Experts of a small language model: 160 experts in each of 5 layers.
Below are experts of layer 2 (counted from 0) of a mixture-of-experts language model. Rows are named router (the router's row for the expert), up (a neuron's input weights, with its number) and show model dimensions 80-119. Each number is 128 + 24 x the weight over its row's rms, rounded and kept within 0 to 255.
Before each expert's rows: "comes after" lists some tokens at least twice as common just before its tokens as in all text; "mostly gets" lists some tokens that are sent to it at least half of the time. This comes from a sample of Wikipedia text that the model never trained on. Tokens count by the router's weight.

# expert 138
comes after: " was", " He", " he", " is", " and", " also"
mostly gets: " also", " won", " became", " held", " served", " found"
router [ 92  85 107 109 106 102  67 106 121  87  88 154 151 148 109 150 145 130 110 115 168  92 164 139 147 143 164  98 158 144 173 155 113 104  65 108 105 119 150  84]
up0 [118  99 168 105 143 128 174 147 128 151 123 157 149 144 122 104 125  87  91 161 112 161 139 126 112 149 154 150 122 147 144 165 135 118 115 112 125 148 123 135]
up1 [144 126 125 133 131 103 118 134 141 182  89 127  69 122 156 116 112 117  70 146 101 136 115  86 142 114 131 131 130 135 138 149 111 158 108 151 129 146 109 123]
up2 [146 147  87 131 151 133 115 159 145 110 143 119 122 109 127 116 136 100 139 146 157 113  78 110 118 117 114 142 162 146 125 159 153 131 106 196 101 118 119 177]
up3 [113 176  85 141 148 114 171 142  60 132 171 129 143 142 132 139 124 122 157 129 143 101  86 156 203 135 179 136 138 139 122  98 118 103 176 132 123 152 115  73]
up4 [140 114 143 120 142 127 111 139 106 102 138 172 132 107 135 139  95  74 115 114 114 133 134 160 164 147  96 134 155 127 155 133 113 154 144 119 119 133 128 168]
up5 [129 164 129 179 142 123 142  81 143 123 120 160 135 140 183 102 138  92 149  83 157 133 155 119 119 115 109 125 127 111 158 119 133 128 169  96 117 157 139  91]
up6 [117 143  88 104 129  87 146 144 118  91 152 124 128 143 131 132 135 134 138 107  97 138 127 114 118 145 131  97 158 139 151 136 127 110 144 118 164 112 156 129]
up7 [145 137 141 107 125 143 127 154 150 121 132 145 146 109  84  89 121  92 171 117 115  76 137  77 130 157 154 114 124 123 150  56 127 133 202 140 100 178 143 114]
up8 [143 108 123  85 133 141  77 101 147 177 114 142 107  94 131 145 159 139 202 121 155 140 158 116 176 176 118  87 116 119 121 144 122 122  93 114 101 124 115 110]
up9 [144 154 132 133 100 196 118  90 141 102 133 146 145 125 110 131 125 186 118 117 147 187 104 106 143 110 110 115  83  87 137 100 135 126 113  94 175 140 134  84]
up10 [164 131 121 140  92 111 147  96 137 138 131 101 112 138 160 128 134  87 119  84  96 133  73  91  81 109 126 193  75 119 159  47 172 143 193 110 158 135 106 137]
up11 [ 93 114 135 121 126 148 146 103 140 143 136 167 101 115 119  49 116 150 118 123 104 109 154 101 115 108 119 107 131  93 120 133 100 140 156 120 112  87 157 113]
up12 [ 82  68 139 129 129 163 132 137 181 148  98 160  68 127 142 129 119 116 172 106 107  75 166  69 147 129 150 117 118 105 121 135 123 149  95 164 145 128 147 106]
up13 [145 180 128  89 108 116 148 145 174  87 106  86 165 120 152 105 101 128 156 116  84  89 148 156 119 144  80 166 114 125 121 167 103  99 101 140 124 149 110 139]
up14 [133 116  85 141 147 151 120  97 102 178  97 124 156 115 110 112 162 156 108 142 133  81 104 116  95 143 150 168 134 113 112 158 128  99 168 107 140 113 155 146]
up15 [163 106  99 149 125 139  92 133 175 166 121 104 131 150 137 111 111 161 113 201 113 171 129 173 125 159 132 102  94  91 114 148 136 123 107 103  79 112 137 100]
up16 [127 141 104 109 132 131  64 145  99 115 115 144  87 182 155 101 142 147 149 133 128  86 122 128 141 111 124 133 126 152 128 120 161 166  93 130 145 122 178 160]
up17 [110 141 106 139  93 124 102 162 180 140 100  85 132 136 174 178 129 122 156 113 105 138 121 138  85  99 101 115 118 123 110 100 172 119 123  82 127 184 120 118]
up18 [165 216 145 120 123 126 188 141 136 158 144 157 132 113 136 147 133 144  91 120 114 163  99 142 103 134 113  85 158 125 132 153 127  97 165 109 118  95  90 115]
up19 [119 173 104 114 103 108 140 152 169 139 143 126 118  95 118 140  97 170 129 132 166 131 127 108  66 117 137  98  96 141 119 125 128 122 106  60 134 120 124 147]
up20 [178 130 161 106 135 145 144 140 138  93 120 112 158 152 128 129 113 105 137 214 132 171 117 165 161 124  78 115 146 125 162 123 173 144 158 148 121  94 146 132]
up21 [169 117 139 133  94 149 126 127  88 157 167 134 125 133  95 110 141 129 158 163 136 121 147 153 176 119 154 148 116 117 110 127 121 140 122 137 118 164  88 111]
up22 [111 115 136 144 114 132 160 157 193 166 133 108 141 165 134 173 119  95 146 144 173 132 140 123 109 116 158 140 152 112 147 144 108 135 116  82 160 159 164 111]
up23 [188 135  88 146 153 149 162  59 135 131  84 128 144 160 146  98 120 156 105 164 152 109 162  84 107  78 147 155 101 143 137 113 107 145  94 139 107 119 149 125]
up24 [154 138 158 156 145 147 114  78 132 117 127 164 107 128 131 116 110 140 120 137  83 141 162 134 107 141 117  84 121 153  95 117 121 117 128  76 177 116 163 139]

# expert 124
comes after: ",", ".", " that", " and", " he", " but"
mostly gets: " it", " he", " have", " that", " but", " where"
router [156 145 139 101 123 105 141 155 161 146 118 142 142 111 113 112 119  98 146 147 154 163 152 114 160 104 123 114 184 140 145  81 138 126 136 147 120 139 157 166]
up0 [162 136 137 126 106 145 139 124 105 145 131 157 125 103  96 114 101 175 138  98 132 162 112 125 136 152 120 127 139 102 145 114 132 183 140 151 145  95 164 121]
up1 [138 146 124 124 124 153 112 144 136 122 114 129 120  96 154 159 112 119 101 124 118 125 144 105 127  78 121 147 140 167 137 118 136 111  86  80 132  85 165 132]
up2 [ 86 124 118 103 121 140  96 143 121 146 119 161  54 119 185 123 182 118 113 107  99 116  93 116  94 128  72 172 135 116 179 144 104 115 136 151 114 129 135 156]
up3 [165 156 147 153 128 146 143 129 111 119 139 138 103 126 128 104 102 162  95 114 144 110 140 220 160 145 101 101  83 122 129 128 147 147 134 112 173 139 110 148]
up4 [106 138 126 123 111 138 161 157  87 159 159  46 191 156 139 105 106 164 159  96 130 108 184 129 164 137 134 117 122 160  69  96 143  99  87 146 114 115 118  95]
up5 [137  93 147 145 105 136 138 158  91 122 139 123  60 103 133 159 140 107 118 154 124 114  96 123 132 157  84 164 155 142 131  84 124  96 138 122  99 135 109 116]
up6 [156 156 147 163 137 122 188  88  93 111 132  91 150 140 118 147 117  82  57 110  92 141 136  98 168 129 148 106 146 128 130 137 139 137 140 121  97 147 104 126]
up7 [118 147 138 110 150 102 190 148 138 143 168 101 144 121 142 126 127 139 148 125 131 104 141 103 128 112 105 129 153 160 112  94 145 110  90 115 167 137 110 125]
up8 [132 116  71 115 115 159  65 126 103 105 170 145 150 161  86 134  83 138 113 139 169 126  87 150 158 130 128 147 127 142 144 131  89 135 121 167 123  88 115 139]
up9 [ 84 150 152 153 120 101 168 140 110 124 122 157  96 155 135 145 122 124 121 114 159 117 158 142 117 112 101 125 126 117 108 143 154 141 148 110 157  89 119 128]
up10 [112 129 126 108  98 159 118 126 139 137 148  93 118 158 123 125 149 186 133 127 122  68 113 126 107 104 126 140 140  87  76 134 146 118 148 109 149 121 145 122]
up11 [ 98 200 120 105 118 131 103 128 170 115 168 148 123 136  64 103 150 135 120 107 157 119 116 139 113 149 141 133 194 124 153 108 139 106 102  84 129  94 112 115]
up12 [ 93 105 114 146 114  90  97  98 115 151 146 134 125  89  91 145 132 153 119 113 108 116 170 137 160 126 125 151 187 155 145 110 124 140 153  49 124 119 126 114]
up13 [120  98 110 136 121  99  92 121 106 117 137 139 120 124  96 140 153 191 111 119 130 107 150 145 155 122  96 100 139 125 163 123 132 135  88 112  98  52 168 132]
up14 [140 109 123 130 124 165 144 164 110  86 140 120 101 140 153 122 109  98 107 101 131 114  90 113  83 146 105 129 162 149 161 131 145 128 142 131  93 136 139 121]
up15 [155 123  76 122 124 137 125 104 118 136 172 105 140 118 129 115 102  73 140 106 117 158 109 139 123 113 106  89 119 158 126  89 116 122 115 151 106 172 109 124]
up16 [122 113 144 104 109 122 120 121 118 106  94 140 130 136 155 131 124 119  96 105 109  63 103 106 114 157 157 136 117 145 148 149 130 152  72 134 153 154  93 134]
up17 [113 112  59 161 137 154 142 130 111 146 127 131 131 125 167 127 168 150 126 112 158 128 141 116 141 110 109 130 163 154 142 150 144 148 131  99 110 112 135 190]
up18 [145 140 101 119 134 164 152  84 146 162 137  68 150  97 162 132 121 116 183 134 153 164 151 118 167 133 130  66 123 130 112 171 155 121 135 140 104 152 167 122]
up19 [115 134 155 132 121 148 121 108 122 141  94 147 162 148 145  96 125 105 131 144  89 163  91 162 158 174 148 138 126 106 110 149 107 111  98  67 133 153  79  95]
up20 [131 125  74 157 142 142 189 143  78 133 102 132 111 107 150 159 182 125 136 113 117 116 122  85 118  97 140 145 107  97 162 141 146 147 166 126 118 152 134 120]
up21 [123 129 122 135 141 157 142 102 107  94  89 110 137  87 110  98 121 125  64 152 150 112 110  55 167  74 170 115  76 133 105 161  98 176 167 120 130 151 128  72]
up22 [149 141  80 120 137 160 114 178 110  65  98 142 121 110 123 134  94  75 174  90  97 107 157 127 148  83 184 100 106 158 134 123 134 147  97 101 133 132 145 133]
up23 [106 133 106 139 129 131 166 123  87 133 164 128 108 162 144 136 127 126  88 147 131  93 115  96 108 138 131 145  92 125 165 143 162 110 105  97 137 139 136 114]
up24 [113 129 146 119 111 118  84 140 130 134 131 103 139 100 179 149 159 179  95  89 144  95 111 159  80 104 148 117 128  98 139 117 124 132  85 105 106 173 154 125]

# expert 120
comes after: ")", " It", " He", " it", " he", " which"
mostly gets: " were", " is", " was", " are", " has", " have"
router [105 102  96 145 119  96 102 149 136 100  87 156 162 107 101 109 123 120 129 123 143  79 147  71 107 163 139 135 162 164 150 148 136 124 121 120 129 151 131 111]
up0 [138 139  51 128 146 130 113 151 160 154 127 123 132 143 175  96 131 125  88 162  93 140 103 158 122  87 133 106 156 113 134 110  96 106 140 168 141 152 183 150]
up1 [104  84 149  94 147 160 118 139  92  94 104 116 132 132 146 153 105 165 101 146 125 146 129 103 120 152  69 135 111 115  79 140 188  91 139 126 112 135 155 147]
up2 [133  90 123 126 122 163 125 131 172 130 129 118  86 138 141 141 176 122 148 145 133 190 126 138 115 137 120 125 138 134 177  87  99 142 111 154  85 103 150 154]
up3 [154 149 111 145 111  96 110 104 133 127 154 179 108 121 122 112 105 117 107 136 148 187 137 125 142 163 124 119 157 166  99  95 135 161 108  96 126 101 114 113]
up4 [ 63 167 128 132 160  86 165 106  73 162 148 130 175 145 100 157 108 108 159 178 121  85 155 145  99 139 144 142 125 102 142 110 148  87 136  84 117 124 141 147]
up5 [160 139 102 139 128 161 155 144  89 118 159 145 141 151 125 144 123 127  81 113 143 110 135 154 156 123 154 104 132 168 153 141 108 165 174 117 156 146  96 149]
up6 [123 109 158 118 129 163  59 162 124 124 155 114 106 129 143 149 110 104 145 133 126  85  81  95  83 133 131 141 184 147  82 137 135 138 157 148 134 181 128 145]
up7 [127 124 136 175  86 169 151 164 184 111 121  87 117 112 172 140 110 129 124 141 125 141 131 124 131 124  66 151 163 170 109 104 126  87 172 150 162 151 115 117]
up8 [134 115 122 121 125 127 156  92 159 150 162  84 104 100 118 145 154  98 124 156  87 149 111  97 117 163 109  84 171 110 108  90 122  99 121 163  67 137  78 133]
up9 [164 123 157 141 141  50 124 112 147 145 162  96 135  91  97 143 132 122 123 115 105 183 167 155 120 162  75 139 134 121 140 138 158 144 118 143 111 149 128 116]
up10 [ 94 144 161 100 132  81 103 166 142 122 142 112 152 111  90 121 126 141 104 115 130 134 173 162 151 112 116 186 114  70 145 119 162 106 109 137 188 104 147 136]
up11 [101 183 151 142 135 118 125 143 130 116 110 161 136 107 112 125 136  99 150 170  81 140  92  75 136 100 145 125 119 155 113 104 114 113 118 138 135 171 124  89]
up12 [116 146 107 143 123 106 110 158  94 112  67 154 116  75 148 123 117 124 108 124 137 150  97 190 125 140 129 141 131 149  99 112 150 106 144 121  85  78 125 111]
up13 [149 141 153 124 142 179 162 149 103  99 113 132  92 151 116 118 120 110 112 163 123 143 114  80  94 124 120 118 104 173 100 109 121 128 142 135 163 150 217 111]
up14 [126 100 139 142  86 108 143 130 112 118 115 137 150 136  93 139  99 184 118 139 139 104 136 127 105 157 130 119 107 125 129  88 132 128 113  96 107 108 186 162]
up15 [ 92 103 132 108 141 143 160 135 147 129 103 126 102 138 170 118 100 128 148 107 133 164 103  89 138 140  92 123 111 124 155 117 125 149 149 168 153 146 118 116]
up16 [148 110 111 126 132 125 161 101 125 120 124  98 111 147 108  87 167 163 125 127 161 124 152 175 107 166 146 141 138 148 113 131 124 134 145 131 140 154 104 146]
up17 [111 159 111 124 131 161 115 164 113 160 113 104 145 166 166 150 122  77 119  92 117 131 139 114 140 128 113 129 125 147 136  91 172 169 118  75 175 148 154 139]
up18 [103 129 128 134 125 134 134  79 115  71 127 139 159 106 148 119 134 135 153 106 112 100 169 119 165 116 114 138  90 100  99 148 129 129 125 111 122 133 119 149]
up19 [114 133 109  83 139 114 113 113 105 163 157  87 122 131  86 101 158 163 126 106  95 130 152 136 104 132 160 147 130 117 167 107 123  85 164  71 147 150 117 135]
up20 [114 148 118  87 139 109 100 122 126 148  98 118 125 155 126 150 149 157 101  83 146 142 149 123 126 104 105 126 116 168 138 108 174 132 113 116 169  71 117 192]
up21 [107 140 163 113 144 123 127 133 106 101 114 118  82 126 129 162 182 133 107 136 125  95 118 146 106 141 131 134 101 105  86 111 113  74 123 152 133 118 174 118]
up22 [198 141 151 174 126 136 149 163 132 142 137 109 136 151 138 153 107 171 153 169 112 116  97 133 147 102  76 159 131  96 147 151 123 119 128 124 107 156 114 123]
up23 [126 111 112 100 125 121 119 121 151 138 148 138 153 109 120 144  97 122 131 101 121 134 138  85 144 163 149 155 138 164 143 141 124  79  96  92 147 132 122  73]
up24 [157 137 121 144 120 156 169  73 154  88 140 155 137 141 151 126 113  80 106 121 119 128  84  82 165 154 157 124 123 127 146 113  40 140  80 160 118 145 163 140]